Experts of a small language model: vocabulary 4096, a sigmoid router.
Below are experts of layer 3 (counted from 0) of a mixture-of-experts language model. Rows are named up (a neuron's input weights, with its number) and show model dimensions 0-63. Each number is 128 + 32 x the weight over its row's rms, rounded and kept within 0 to 255.
Before each expert's rows: a language model's description of what the expert responds to. This comes from a sample of Wikipedia text that the model never trained on.

# expert 20
What it handles: First names and opening pieces of surnames or place names in lists and tables, such as John, Willi(ams), Carol(ina), Michig(an).
up0 [170 168 153 101 104 136 112 100  95 110  90 145 153 160 158 138 126 153 124 110 139 110 140 148 143 122 141 176 141 101 169 163  75 148 106 167 114 155 146 115  86 144  92 121  81 145 124  73 146  83 175  74 129 146 101 153 165 145 102 124 144 109 105 112]
up1 [164 118 143 109 135 172 132 157 124  94  93 137 102 142 136 113 136 144 118 109 154 133 149 134 168 153 152 106 127  86  71 105  79  96 115  80 131 116 144  85 115 154 163 129 188  77 126 132 144 174 147 193 112 148 122 126  87 226 134 116 121 121 151 164]
up2 [113 104 195 105  90 112 154 131  74 128  81 153  96 140  98 124  69 107  93 160 150 164 125 115 134 133  86  76 191 147  69 127 106 119  90 129 107 151 116 135 173 141 109 154 121 104 143 138 164 136  78 140 153 113  99 122 148  96 109 142 159 105 159 137]
up3 [156  71 150 142  89 105 136 126  83  97 146 165 113  96 137  73 146 129 127 134 199  64 119 136 101 142  93 141 107 138 126  87  78 123 109  64 134 189 129 171  77 134 121 108 114 130 155 197 156 106 202 148 187 114  73 141 186 165 132  72 117 104 103 118]
up4 [123 105 154 217 158 152 168 155 105 185 127 157 154 123 174 174 108  87 113 129 167 153 148 144 166 125 107  97 227 145  75  88 124 143 172 105 107  44  99 113 182 142 163 134 172 191 142 107 170 205 140 126 135 156  87 131 103 152  87 106 109 117  99 115]
up5 [132 143  97  88  90 129 152 139 158 132  87 137 111 124 143 112 117 115 104 107 141 112 204 121 143 116 138 116  90  78 134 104 107  97 182 119 112 137 128 102 149 119 126 209 105 125 117 162 138 134 137 107 129 126  86 158 154 101 143 132 136 104 158 179]
up6 [ 89 118 137 103  97 164 145 125 108 141 113 124  96 149 128 156 132  91 111 122 150 113 127 107  90 176 184 157 133  81 118 154 160  75 160  84 171  98  91 133 103 110 126 127  93 150 165 123 123 161 210 119 154  86 222  52 128 163 136 118 111 121 135 134]

# expert 37
What it handles: Short syllables inside words and foreign names, often after an initial capital, as in S'ask'atchewan, Nebr'ask'a, K'aw'sar.
up0 [122 124 119 132  84 182 183 181 181 121 151 109 108 156 116 113  92 132 154 176 151 123 123 167 148  96 158  87 145 106  67  55 143 115 173 127 123 145 136 124 123 102 119 153  87  41  94  79  89 119 148 146 184 135 152  94  61 158 161 118 129 119 192 170]
up1 [142 121 126 140 128 161 142 119  92 114 135 103 137 132 121 111 133  88  91 115 152 159 194 135 113 128 126 124 122 115  79 183 130 165 115 114 103 164 161 168  69 142 105  66 139  97 161 133 176 114 119  48 111  99 158 154 149  98  55 152 199 148 172 100]
up2 [150  77 134 113 133 126 126  47  75 158 102 163 102 103 154 106 110 175 166 112 183 139 133 120 120  72 163  99 110 118 148 163 142 166 122 132 115 148  97 110 124 127  95  62 120 112 141 125 134 160 178 139 114 155 182 160 105 174  73 171 159 116 129 124]
up3 [147 184 113 134 136 185 102 160 148 136  80 155  90 155  83  98 111 149 133 124 195  98 154 110 141 124  91 155 152  82  98 164 119 126 123 175  96  97 101  58 149  45 165 174  99  71 136 142  99 123 118 156 166 170 111  63 164 102  76 173 152 164  56 135]
up4 [102 143 141 106 192 128 128 146 140  96 152 148 119 116 170 147  69 147 140 108 160 200 106 151 100 107 132 179 125 118 122 129 171 140 144 111 151 149  99 146 163  92 108 145  93 134 134  52 144 151 147 124  88 154 133 153 120 173  87  87 142 147 118  45]
up5 [146 139  52  96 179 119 117 167 163 115 106  80 158 104 107  66  95  79 102 148 120 151 108 110 120  75 137 143 138 132 129 183  66 124 150 120 164 163  74 102  65 178 126  69 127  26  66 125 165 162 180 148 114 163 181 185  41 148 109 108 114 140  69  92]
up6 [117 151 143 117 129  83 163 139 161 138 145 193 132 166  75 146 133 134 103 104 130 149 156 148 173 154 137 118 113 144 106 111 171 176 131  85 150 150 116 140 209  95 176  98 152 126  87 110 145 175  55  93  99 111  93  57 128 148 139  48 110 134 141 162]

# expert 23
What it handles: Commas and periods right after a word ending a clause or sentence in prose, often followed by and, The, He, In.
up0 [112   6 101 180 156 168 123 158  69 140 168  45 129 160 124 110 120 151 133 152 146  68 132 102 139 133 138 131 161 128 214 127 110 102 137  78 104 139 111 122 132 129 149  55 105 160 104 136  86 152 136 127 153 162 100 195 181  82 133 134 152 113 183 123]
up1 [155  98  71 121 100 143 141 130 165 142 139 165 124 148 176  50 166 133 156 158 190 113 101 128 114  82 154  71 160  80 148 106  76 133  93  72 113  37 130 143 171 115 146 141  73 134 130 181  96  99 124  73 122 130 144 148 181 148  88 116 110 120  59  70]
up2 [ 93  96 155 168 161 140 131 111  49 130  78 136 144 112  45 132  87 154 149  64  70 119  83  96 144 152 162 149 118 138 112  83 109 152 133  73 194 162 116 158 104 140 126  91 134 114 100 105 112 138 193 152  97  85  76 169  75 144 191 126  82 160 122 145]
up3 [ 82  91 131 132 140  97 126 115 124 159 195 174 151 119  74 137 133  97 176 122  79 130  99 144  79 161 175 142 152 165 152 115 100 116 105 125 144  70 162 138 136 105 110  91 135  79 155 138 108 129 114 101 168 148 185 147 183 188 157  51 126 137  95 121]
up4 [127 133  92 133 120 179 156 167 128 127  86 119  72 176 139 137 152 166 159  71 182 125 126 113 102 150  97 163  87 120 107 156  83 182 124 135 145  87  82 107  92  99 155 120 132 102 108 142 119 107  96 141  88  79  71 122 128  68 103 141  81  82 112  88]
up5 [131 151 175 129 101 148 117 149 129 146 132 104 154  87 130  86  97 195 112 126 140  66 183 137 124 109 150 125 139 165 117 132 185 129 178 144  99 243 116 127  97  92 137 101 186  98  93 102 148 160 151 142 137 143  65 154 142 118  76 110 132  84 147  77]
up6 [123 121 114 142 167 143 112  91  86 190 151 128 124 151 133  74 146 149 129  92  75  65 111 143 148  86 137 149 108 118 147 110 130 170 138 149 131 112 172  96 116 153 195  61 133 131 190 177 112 102  97 164 132 157  78 101 120  89  94 198 129 105 121 134]

# expert 38
What it handles: One- and two-digit number pieces in tables, dates, coordinates, percentages and statistics, plus the degree sign, as in 43.65%, January 22.
up0 [165 114 129  85 159  76 118 140  87 119 122 114 138 183 116 126  92 145 139 110 136 130 135  93 144 144  84 132 159 211 148 150  54 122 104  75 166 158 162 123 141 121 123 145 108 202 184 124 111 111 152 164 125 140 116  72  84 137 158 128 187 117 176 131]
up1 [112 122 117  86 130 151 129 100 152 176 156 106 143 151 147 161 166 156 145 109 114 141 151 100 117  85 103 157 120 119 146 131 139 134 157 105  62  85 114 111 145 104 139 121 195 153 102 125 129 140 118 137 162 101  97  99 110 137  76 131 147 128  74 174]
up2 [142  56  68 146 117 146 139 109 124 176 113 146 164 148 146 107 153 184 166 104 204  98 146 139 121 143  85 165 105 161 165 105 135 116 111 140 159 130 157  88 118 158 108 138 140 109 149 194 180 144 121 162 124 132 134 116 129 120 112 124  74 112 140 102]
up3 [175  97 131 148 133 124 115  99 120 115 122 152 133 158 100 140 133 158 111 145 205 112  59 120 129 134 110 123 148 144 143 119 100 123  93  94 112 128 145 146 132 109 141 163 127 138 131 180  79 159 197 174 180  90 129  75  69 105 136 144 133 182  77 161]
up4 [160 117  98 135  72  90 141 173  80 148 111 138 110 151 106 157 123  74 120 114 142  97 106 155 122  77 132 109  89 123  89 149 145 139 150 106 132 114 103 116 124 150 119 176  69  71 160 135  67 109 132 176  91 133  98 121 136  93  70 152  98  69 201 132]
up5 [119 114 144 155 104 111 108 108 119  93 144 114 134 103 144 183 173 136 150 116 135  99  88  96 140 100 125  82 136 142 145 158 184 101 127 155 145 169 162 121 126 108 145  93 144  83 160 154 175 138 117 149 123 175 143 143 138 141  99 155  71 118 144 135]
up6 [149 138  76  87 202  89 152  88  85 157 100  84 160 126 117 140  98 126 134  77 145 137 101 129 101 122 123 154 128 187 114 124 150 139 135 111 131  43 113 146 167 142  81 132  61 131 137 122 147 140  75 124 144 126  83 166 110 115 150  70 173  72 105 104]

# expert 34
What it handles: Closing parentheses, quotation marks, braces and brackets ending a parenthetical or title, often before a table pipe or line break.
up0 [ 81 160 118 122 172  91  98  81 113 144 160 124 132 128 140 111 143 153  77  96  88 151 150  95 190 154  56 170 167 131 163 141 190 134  79 140 120 138 143 108  51  72  96 152 109 125 106 176 161 116  43 160 105 133 103 131 168 122 173 153 131 174  77 176]
up1 [132 174 124 108 134 176 119 132  28 107  88 151 154 138 117 112 185 103 119  87 119 126 120 139  79  59  98 143 117 176 124 117 148  73  93 179 112 129 175 115  97 152 142  85 111 144 156 112 100 185 110 115 101 139 159 142  92 171  46 150 195 145 101 140]
up2 [111 143 127 203 166 115 153  71 183 199 135 119 121 179 143 108 127 135 151  91  79  99 114 151 166 152 127 102 151  47 107 116  65 161  66 120 156 141 137  75 157 166 151 167 120 111 117 151 202 135 176 139 151 141 210  65 189 128 194 106 130 102  92 105]
up3 [128 116 168 104 100 161  82 117  98 175  83 123 113 181  79 159 182 132  79 151 141 172 136 104 163  88  85 104  87 105  78 101  83 154 115 130 103 109 103 138 166 122 115  88 116 164 132 173 139 103  74 146 105 156 144 105  89 133 109 122 173 113 165  52]
up4 [103 139 121 135 132 126 154 203  88  86 164 155 168 139 168  82 138 138 107 172 112 136 122 132 154 141 135 128 109 142 148  88 137 171 143 177 135 159 104 141  97 127 154  57 133  88 102 167  95 140 143  84 111 221 127 139 181 156 166 138 221 175 133 151]
up5 [128  95 174 102 147 124 152  89 110 113 107 119 139 134 131 117 116 118 125 135 201 175 108 119 143 135 103 132 129 160 138 112 112 131  67  94 147 196 129  86 174  60 151 109 120 160 200 158 108 125 163  55 133  67 125 119 128  98 102  68 110 148 116  61]
up6 [ 95 111 135  99  86 159 181 132 207 124 115 145 109 120  98 113  83 124 149 127 136 126 141 123 158 171 156 125 106 110  73 137  96 107  72 156 166 143 124 177 155 154 135 142 130 130 116 168 143 155  82 130 115 121 120 146  97 159 115 158 197 117 190 137]

# expert 21
What it handles: Capital letters or consonant clusters beginning a name, often at a table cell start, plus blank cells, like Th, D, J, St.
up0 [187 136 136  98  84  98 149 155 127 106 129 216 151  77  88 138  89 159 122 112 138  94 139 112 155  69 120 140 113 116  79 153 189 114 166 188 102 136 167 140 162 165 143 109 180 178 160 116  77 137 130  99 105 133  80 141 130 166 149 120 109 119  96 172]
up1 [ 94  77 147 142 155 125 153 121 107 129 135 117  94 145  81 157 155 149 118 195 189 136 115 122  94  91 186  96 142 124 112 117  75 146 106 137 170 110 144 129 132 141 109 155 129  89 143 129 117 105 118 150  91 150 144 137 139 158  82  97 162 145 174 143]
up2 [ 81 145 125 122 110 154 204 126 152 144 143 145 146  93  94  95 123 118  68 121 146 158 142 201 187 109 124 119 145 132 182 120 142 103  89 114 165 110 137  84 125  94 127 149 159  86  93 138  49  79  90 124 146  81 189 161  96 171  89 120 103  75 115 108]
up3 [116 120 103  96 109 103 112 128 118 169  92 138 172 143  76 170  74 152 111 100 132 120 132 103  64 128 125 117 154 154 149 114 191 113 162  76  94 128 152 131 142  95 154 125  91 109 122 143 158 124 192 177  80 127 132 131 165  60 157 115 173  77 121 105]
up4 [124 162 115 101  76 132 111 175 212 174 144 113 132 146  84 160 112 120  84 113 169 155 138 121 139 111 101  98 157  84 164  93 154 115 140 133  95 137 140 125  73 124  54 133 113 111 160 103 148 151 105 101 104 122 183  55 123 153 118  87 109 131  74 104]
up5 [ 78 122 130 101 112  68  59  84 178 120 121 101 176 141 120 154 151 144 112 112 133 144  82 113 139 124  56 142 164 127 119 140 199 102 160 105 123 128 125 127 162  83 157 110 112 140 204 122 108 148 104 133 145 119 147 122  90 154 186 131 156 127 110 125]
up6 [103 149 140 108 136  78 153 146 120 174 141 111 155  58 136 128 140 193 122 108 143 154 146 129 128 164 127 189 130 150 116 107  71  83 113  53 176  81 147 190 147  67 113  72 110 104 159 172 114 113 171 174  96 100 117 142  82 111 126 112 143 160  88 126]

# expert 40
What it handles: Word-final endings of foreign personal and place names, such as Slovak-ia, Hamaguch-i, Mati-ć, Carneg-ie, Pol-ka.
up0 [ 65 179 138 140 121  90 154 194 156 180 163 117 108 160 124 120 130  89 146 141  78 119 179 166 141 164 169 146 162 129 144 115  58 181 180  89 145 148 150 125 206 156 173 123 145  81 125 156 109 162 107 102 102 172 116 116 145 157 125 141 109 171  93 125]
up1 [128 135 133 122 162 123 143 115 144 133 142 120 139 108  75 118 108 107  67  85 118  96 152 146 182 203 138 115 196 167 136 114 147 163 146 136 101 207 181 106 170 114 158 132 154 154 121  83 154 130 104 131 140 129  68  67  73  60  98 129 143 116  78 117]
up2 [ 93 131 136 140  96 102 138 161  94 124  67 130 144  74 103  91 151  64 133  46  99 126 114 151 172 106 181 162 153 121 151 136 116 147 119 165  91 148 192 117 194 132 126  89 114 144 147  99 118 139 179 109 144 109 129 145 133 126  74 105  93  82  81 125]
up3 [126 143 119  86 184 169 174 152 125 117 113 118 156 128 147 143 103 158 151  87  96 158 137 173 159 163 183 124 137  62 161 132 180 145  59 145  88 122 158 154 147 146 132  80 136  11  53 131 102 128 122 106  93 136 144 134 119 121  92 120 172  87 175 130]
up4 [142 124 106 128 118 130 169  94  76 156  89  90 152  97  85 121 124 106 174 109 142  98 174 193 139 115 172 176 124 165 170  86 109 174 137 199 119 106 204 161 142 110 150 132 135 170 139 137 131 181 108 137 141 140 126 102 127 114 169 124 119 106 124  64]
up5 [111 126 151 200 205 108  73 134  95 115 141  32  87 147 110  64 145 102 127 164 130 125 139 117 187 157 138 148 131 123 161 114 120 152 100 134 143 113  82  88 120  79  82 127 134  93  96 182 129 103 123 165 170 128 121 118 129 155 123  98 131 146  90 145]
up6 [120 119 124  96 168 128 138 106 128 117 159 127 144 123 128 111  82  74 106 181 125  89 118 121  98  63 100 133 112 117 104 120 180 134 142  76 164 165 152 164  48 159 210 162 145  87  67 138 120 148  86 138  98 125 110  43 181 149 150  79 141 167 143 154]

# expert 26
What it handles: Final or inner pieces of words and names ending before punctuation, such as k, w, le, th, especially in taxonomy lists like Neog-ast-ropoda.
up0 [130 142 134 110 157  85  96 114 135  91 154 143 144 136  77 114 164 115 207 141 137 108  92 103  97 117 117 143 114 109 100 131 123 159 145 151  78 225 106 155  58 135  80 118 108  65 167 169 141 138 110  89 156 114 113 139  95  91  81 129 131 177 111 109]
up1 [166 113 109 193  97  53 138 127 167 136 110 156  61 123  92 166 162 122 116 151 105 150 130 118  42 120  89 101  81 146 132 163 203 100  77 142 106 121  97  99 139 126 134 111 180 129 120 155  97 146 120 172 150 137 170 172 163 118 137 110 155 144 184 152]
up2 [146 103 109 102 104  88 165 121 131 103 177 173  85 156 123  41  93 136 139 150 173 115 108 134 156 149 146 100 165 120 118 185 125 170  98 127  96 105 186 151 166  91 111 150 139 150 119 125  72 128 139 138 123 101  71 123 111 130  85 182 180  67 187 131]
up3 [175 148 133  82 117 153 149 151 124 103 152  87 164 149 164 104 143 174 142 165  88 132 127 115 126 109 196 101 129 106 128 193 138 109 107 148 132 106 175 123 181 140 173 104 159 150 155 171 149 172 102 126 125 187 129  85 132  97 120 169 100  93 168 145]
up4 [103 151  97 145 196  92 121  93  91 108 135 116 102 169  99 116 179 155 112 179 189  87  86 166 107 106 102 139  91 148 165 127 152 143  99 165 125 144 172 153 112 111 160 131 141 123 139 110 136 160 122 109 181 152 126 129 205 131 126 154 128 125 144  74]
up5 [128  82 193 204 173 137 128  21 108  91 141 122  69 146 141 104  73 105 117 159 171 142 141 131 187 138 132 122 159  48 162 103 155 118 134 118 130 150 135 129 115 147 141 127  89 144 112 119 144 139 101 129 149 157  87  78  89 105 138 149 100 125 142 111]
up6 [144 194 116 121 166  95 135 114  91 164 167  63 125 104 115 124 163  89  77 126 159 119 112 112 167  99 109 142 121 122 126  82 144 139  83  75  55 114 154  89 146 108  60 156 148 203 123 141 123  91 153 132 183 101 101 104 166  67 133 139 137 147 127 141]

# expert 18
What it handles: Vowel-plus-consonant pieces inside non-English names, often Asian, Turkic or Slavic, such as al, ar, ad, id, as in Mahavaj-ir-avudh, Guliy-ev.
up0 [136 131 140 109 111 179 100 150 139 113 128  56  87 139 144  99 105 177 185 104 116  82 125  81 110  46 147 131 130 145 164 118 134 100 147 114 148  45 107 126  81  96 214  70 124 134 189 112 120 117 112 194 140 158 118 131 168 133 103 122 150 147 120 128]
up1 [161 113  81  99 133 116 184 172 157 180  72 166 142 191 125 143  90 114 153  41 110 104 166 110 144 117 148  91 104 139 193 160 112 144  78 116 141 110 109 159 155 146 124 147 176 157 117 136 139 139  90 127  70 119  84  86 158 179  96 191 146 146 106  75]
up2 [111 183 113 186 102  58 109 169  90 126 126 142  75 124 152  98 118 119  84  78 114  92 153 142 146 129 202  75  94 150 101 151 102 182 116 141 100 172 183 104 117 122 126  77  94 128 107 135 156 200 110 162 103 117 142 103 144 135 128 178 203 180 138 136]
up3 [149 166 112 117 102 208 116 144 162 173  90 171 128 120 131 118  92  78 200 111 134 154 126 118 133 112 162 105  88 117 153 130 127 108 141 154 103 192 174 124 134 138 136 108 109 125 117 109 139 163 158 127 103 169 135 137 124 130 178 140 150 147 135 172]
up4 [ 99 140 133 119  89 158 112 113 125  97 204 145  99  64 103 177  75 112  86 125 119 128 100 155  88 142 157  99 155 133 182 125  99 105 130  66 138 217 139 139 153 142 141  88  91 107 119 104 114  84 183 151 130 134 188  84  64  79  91 152  98 126 107 108]
up5 [146 117 117 121 108 141 138 126 158 136 144 154  91 123 106 156 102 135 106 134 122  68 158 107 142 112 155  97  22  95 165 150  74 191  90 101 134 156 111 126 106 123 157 166 124 124 194 137 126 175 147  86 136 122 171 143 141 105  88 181 116 143 136 106]
up6 [ 90 146 150 163 150  93 205 147  94 180 105  85  65 119  84 122 126 202 140 131 120 158 131 121 124 130 162 151 142  42 120 141 119 119 125  81 112 150 120 125 170 152 107 190 145  90  33 132 112 129 171 133 131 156 106  86 128 112 103 122 107 122 102  87]

# expert 25
What it handles: Word-final suffixes completing ordinary English words, such as -able, -ative, -ous, -ers, -ity, as in irreparable, disparity.
up0 [175 156  96 152 139 129  98 104 111 154 165 124  79 119 142 151 111 126 145 121 119 113  93  81  91  76 160 135  62 153 107 129 113  99 141 139 158 182 140 111 170 122 208 120 174  88 147 127 158  89 103 151 130 197 118  99 129 134  55 115 167 126 148  84]
up1 [130 166 122 161  36  89 125 159  76 117 164  76 120 163 137  76 114 166  88 176 149 178 154 189 143  81 134  90 120 113 125 157 109 141 111  93 133  91 168 132 125 122 119 156  60 131 150 112 106  90 141 160 116  85 132 131 173 207 166 149 110 120 109  66]
up2 [176 135 130 169 136  89  99 132 153 113 113  94 151 130  98 135 151 152 131 117 140 125  88 112  67 103  76 176  25 139 140 151 135 113  49 126  78 111 136 154 128 107 170 141 164 130 150 152 107 135 121 115 210 158 140 196 104 143 109 116 156 132 149 120]
up3 [144 116 130  99  71  83 180 139 151  98 121 119 157 144 124 175 176 162 139 122 116  81  97  96 102 123  91  56 101  55 202 114 114 158 142 134  85 117 166 106  81 163 112  78 132 142 128  98 160 130  49 178 125 109 157 144 155 124 175 115 158  49 137 125]
up4 [136 131  95 131 143 143 111 123 136 118 116 129 147  99 132 137 163 114 144 122 107  99 120 177 141 126 113 150 146 133 170 100  95 105 121  97  37 107 107  90 105 116 115 148  79 178 120  93 106 145 143 138 154 112 188  99 108 138 122 117 188 201 125  43]
up5 [ 93  93  52  52  99 123 114 175 158  82 119  98 133 128 111 131 153 104 106  82  98 102 122 107 108 126 105 129 112 146 159 104  93 142 101 144 161 187 168 125 108 140 194  62  98 123 138  83 111 134 124 121 169 128 114 167 123 150 148 199 181 103  98 130]
up6 [179  75 133 114 120 150 117 111 158 138 117  93 213 130 132 120  90 126 147 166 149 157  96 101 109  72 172 158 183 167 108 130 192 134  93 103 101 173 135 112  98 118 212 144 106 146  76 130 102 141  40 164 134 142 173  79 177 131  98 157 109 140  81 136]

# expert 41
What it handles: Last vowel or letter of names before punctuation, and possessive apostrophes, as in Yugoslav'ia', Clark'''s, Junalusk'a', accented letters.
up0 [130  67 103 161 125 151  72 142 135 147 140  81 158 122 143 122 126 143 155 144  97 174 100 108 101  69 109 114 114 157 111 137 147 100 159 130 127 112  65 127 154 139 131  90  70 147 128 127  93 103 145  97 168 134 179 104 193 161 132 163  87  96 149 132]
up1 [113 105 159  99 108 158  62  97 176 117  93 142 148 176 146 133 128 144 129  83 126 109 116 102 105 101 208 144  80 151 163 104 108 113 178 134  73 158 110  88  67 141 120  90  95 129 131 103 131 155 110 134  75 141 170 106 182 115  82 144  91 117 136  84]
up2 [160 167 138 143 163  99 155 106 141 141 127  66 108 172 119 113 178 100 105 126 113 148 109 102 134 105 104 119 172 105 169 131 140  23 112 157 155 119 160 151  77 149 143  88 137 113 140 169  89 158  92 142 162 110  76 119 156 106 110 130 148 143 118 143]
up3 [ 85 185 172 157  91 172 174 137 149 115  98  83 132 170 110 107 142 117 195 141 126  84 137  80 140 102  99 101 137 121 110 115 136  58 142 156  90 126 168 148 137  93 123 164 135 136 138 158 127 112 126 162 179  99  90 142 158  42 105 198 133  90 125 139]
up4 [156 190 161 129 139 126  73 114 121 109 179  70 146 124 138 111 126 131 137 173 133 143 101 154 160 196  61 152 128  74 131 143 117 145 125 145  81 152 124 100  99 154 146 107 154 118 128  89 159 174 114 101 105 113 170  96 117 136 135 138 153 139 139  93]
up5 [166 172 133 138 114 118 114 118 140 169 126 197 124 132 100 110 136 156  88 113  94 103 180 117 152 147 173 128  81 175 140 120 153 123 120 123  97 121 148 147  87 147 140  82 116 107 156 110  61  98 150 124 187 145 151  81 145 211 137 137 117 124 102  98]
up6 [165 142 163 120  66 106 179  99  78 131 161  92 153 112  95  87 114 118 162 132 118 132 142 147 157 152  97 128  92  92 139 169 158 120 113 131 121 128 124 236  95 151 140 127 105 121 158 153  65 106 154  76 111  57 125  39 163 151 119 110  85 114 141 120]

# expert 3
What it handles: Possessive 's after names, colons after field labels in infobox lists, and semicolons, commas or dashes separating list items (Order:, Reznor's).
up0 [114 117 152 121 129 143  99 118 165 140 142 159 117  95  95  93  86 166 130 108 106 163 125 130  98  88 119  79 161 144 111  89 156 216 165  90 118 144 112  66 137 149 128 146 142 109  90 133 166 164  56  72 131 126  99  78 106 126 194 144 141 124  87 175]
up1 [106  46 102 172  98  82  70  75 146 117 182 156 126 154  94 151 202 138 142  86 125 142  99 154 126  96 136 141 101 162 149 141 121 156 152 149  70 142  99  46 159  50  93 156 124  88 116 111 137 109  98 168 116 135 120 143 116 165 129  77  64 121 173 119]
up2 [156 102  97 102 179 136 129  94  54  60 115 109 132 104 136 160 141 124 185 148 221 181 160 142 196 135  69 142  90  91 110 105 154 148 126 134 112  79 157 114 156 106 138 157  91 157 128 107 127 138 135 157 166  79  88 131 164  88 179 132 133 133 116  94]
up3 [146 172 158 136 183 124 153 152  91 162 141  94  87 151 134 138  74 126 100 129 169 153 113 125 135  69 175 117 168 162 142 157 122 130 145 140 169 138 172 128 161  93 133 168 100 175  97  66 177 119 108 134  95 127  82  94 121  66 149 146  75 115  73 115]
up4 [117 134 156 129  94 106 105 139 185  90 186 150 115 173 120 144 160  91 146  86 162 136 209 140 115  92 105 204 107 104 119 135 112 144 119 110 173  70 124 133 144 123 149  97 145 112 108 171 137 127 143 200 148 143 100 120 129 126 149  48 103 142 116 117]
up5 [ 96 151 153 149 129 128 152 109  75 129 124 165 181 146 161 103  73 146 122  88 141 106 114 104 156 153 110 112  88 174 134 149 133 109 106 114 120 171  73 163 155 127 140 144  48 123 129 141 101  77 168 125  73 182 102 144 127  77  92 153 111  92 163 163]
up6 [ 76 147 168 104 162 107 144 134 114 191 199  95 145 138  87 137 116 109  96  99  81  92 170  94 143 139 131 139  82 116 135 120  73 109 190 156 108 119 120 157 161 115 147  59 123 130 107 154 152 164 124 113  88 111 154 148 127 115 164 156 130 122 125 138]

# expert 29
What it handles: Final pieces of proper names within titles, organizations and places, such as Bar'ber', Her'ald', Veg'as', followed by of or parentheses.
up0 [ 86 103 126 119 200 177 128 170 147 114 128 134 133 158 136 144 127 168  92 134 108 154 171 167 133 108 156 118  81 150  90 125 192  90 182 150 143  72 118 123  68 126 124 128  93 122 124 100 205 167 121 137 148 164 174 149 130 128 135 137  77 108 131  82]
up1 [163 145  92  56 133  91 166 203 136  79 120 173 140 114 103 180 166  79 135 122 176  68 122 130 134 123 173 135 134 105 123 113 125 189 191  93  70 127 126  82 188 105 106 144  96  98 157 150 155 178  76 118 105 146  98 141 144 169 125 133 152 137 125 184]
up2 [120  90 114 144 123 111 140 145 145 110 135 100 152 146 160 169 103 124  95  47 108 156 146 110 125 208  99 148 151  77  50 137  94 174 204 121  95 137 116 197 133 164  66 110 125 109  81 152 144  82 134 188  62  90 111 123 119 110 115 104 112 142  88 131]
up3 [160 185  86 132  92  43 138  69  99 151 145 162 107 103 176 175 115 139 117 100 155 110 106 141  82 122  99 143 131  94 174  27 147 151 120 107  92 105 143 187  89 142 203 139  95 136  98 142 154 138 147 138 140 171 117 170 143 115 168  91 140  52 156  77]
up4 [149  98 140 119 143 121 105 128 162 132 147 102 110 129 172 159 115  92 125  78 126  78 142 124 120 100 118  89 134 170 124 116 119 142 153 146  64  91 123 105 155 167 184 131 105  77 162 106 116 126 161 144 110 112 101  92 145 105  83 135  93 193 165 123]
up5 [165 168  96  98 119 151 134 118 155  84 157 139  58 102 146 191 172  75 140  60 138 153 117 106 158 142 158 109 166 124 127 172 109 172 129 114 161 146  91 172 114  95 127 122 123 140  94 136 151 151 104 144  97  89 122 118 106 127  89 122 140 101 102 130]
up6 [ 58 102 124 107 117 177 105  70  74 200  97 121  93 112 153 130 143 154 150 129 161 121 130 127 195 128 121 166 102  78 152 154 179 175 182 177 153 115 112 128 175 115 135 119 169 134  97 188 169 132  80 168 126 118 168 153 110  99  66 169 130 152 104  85]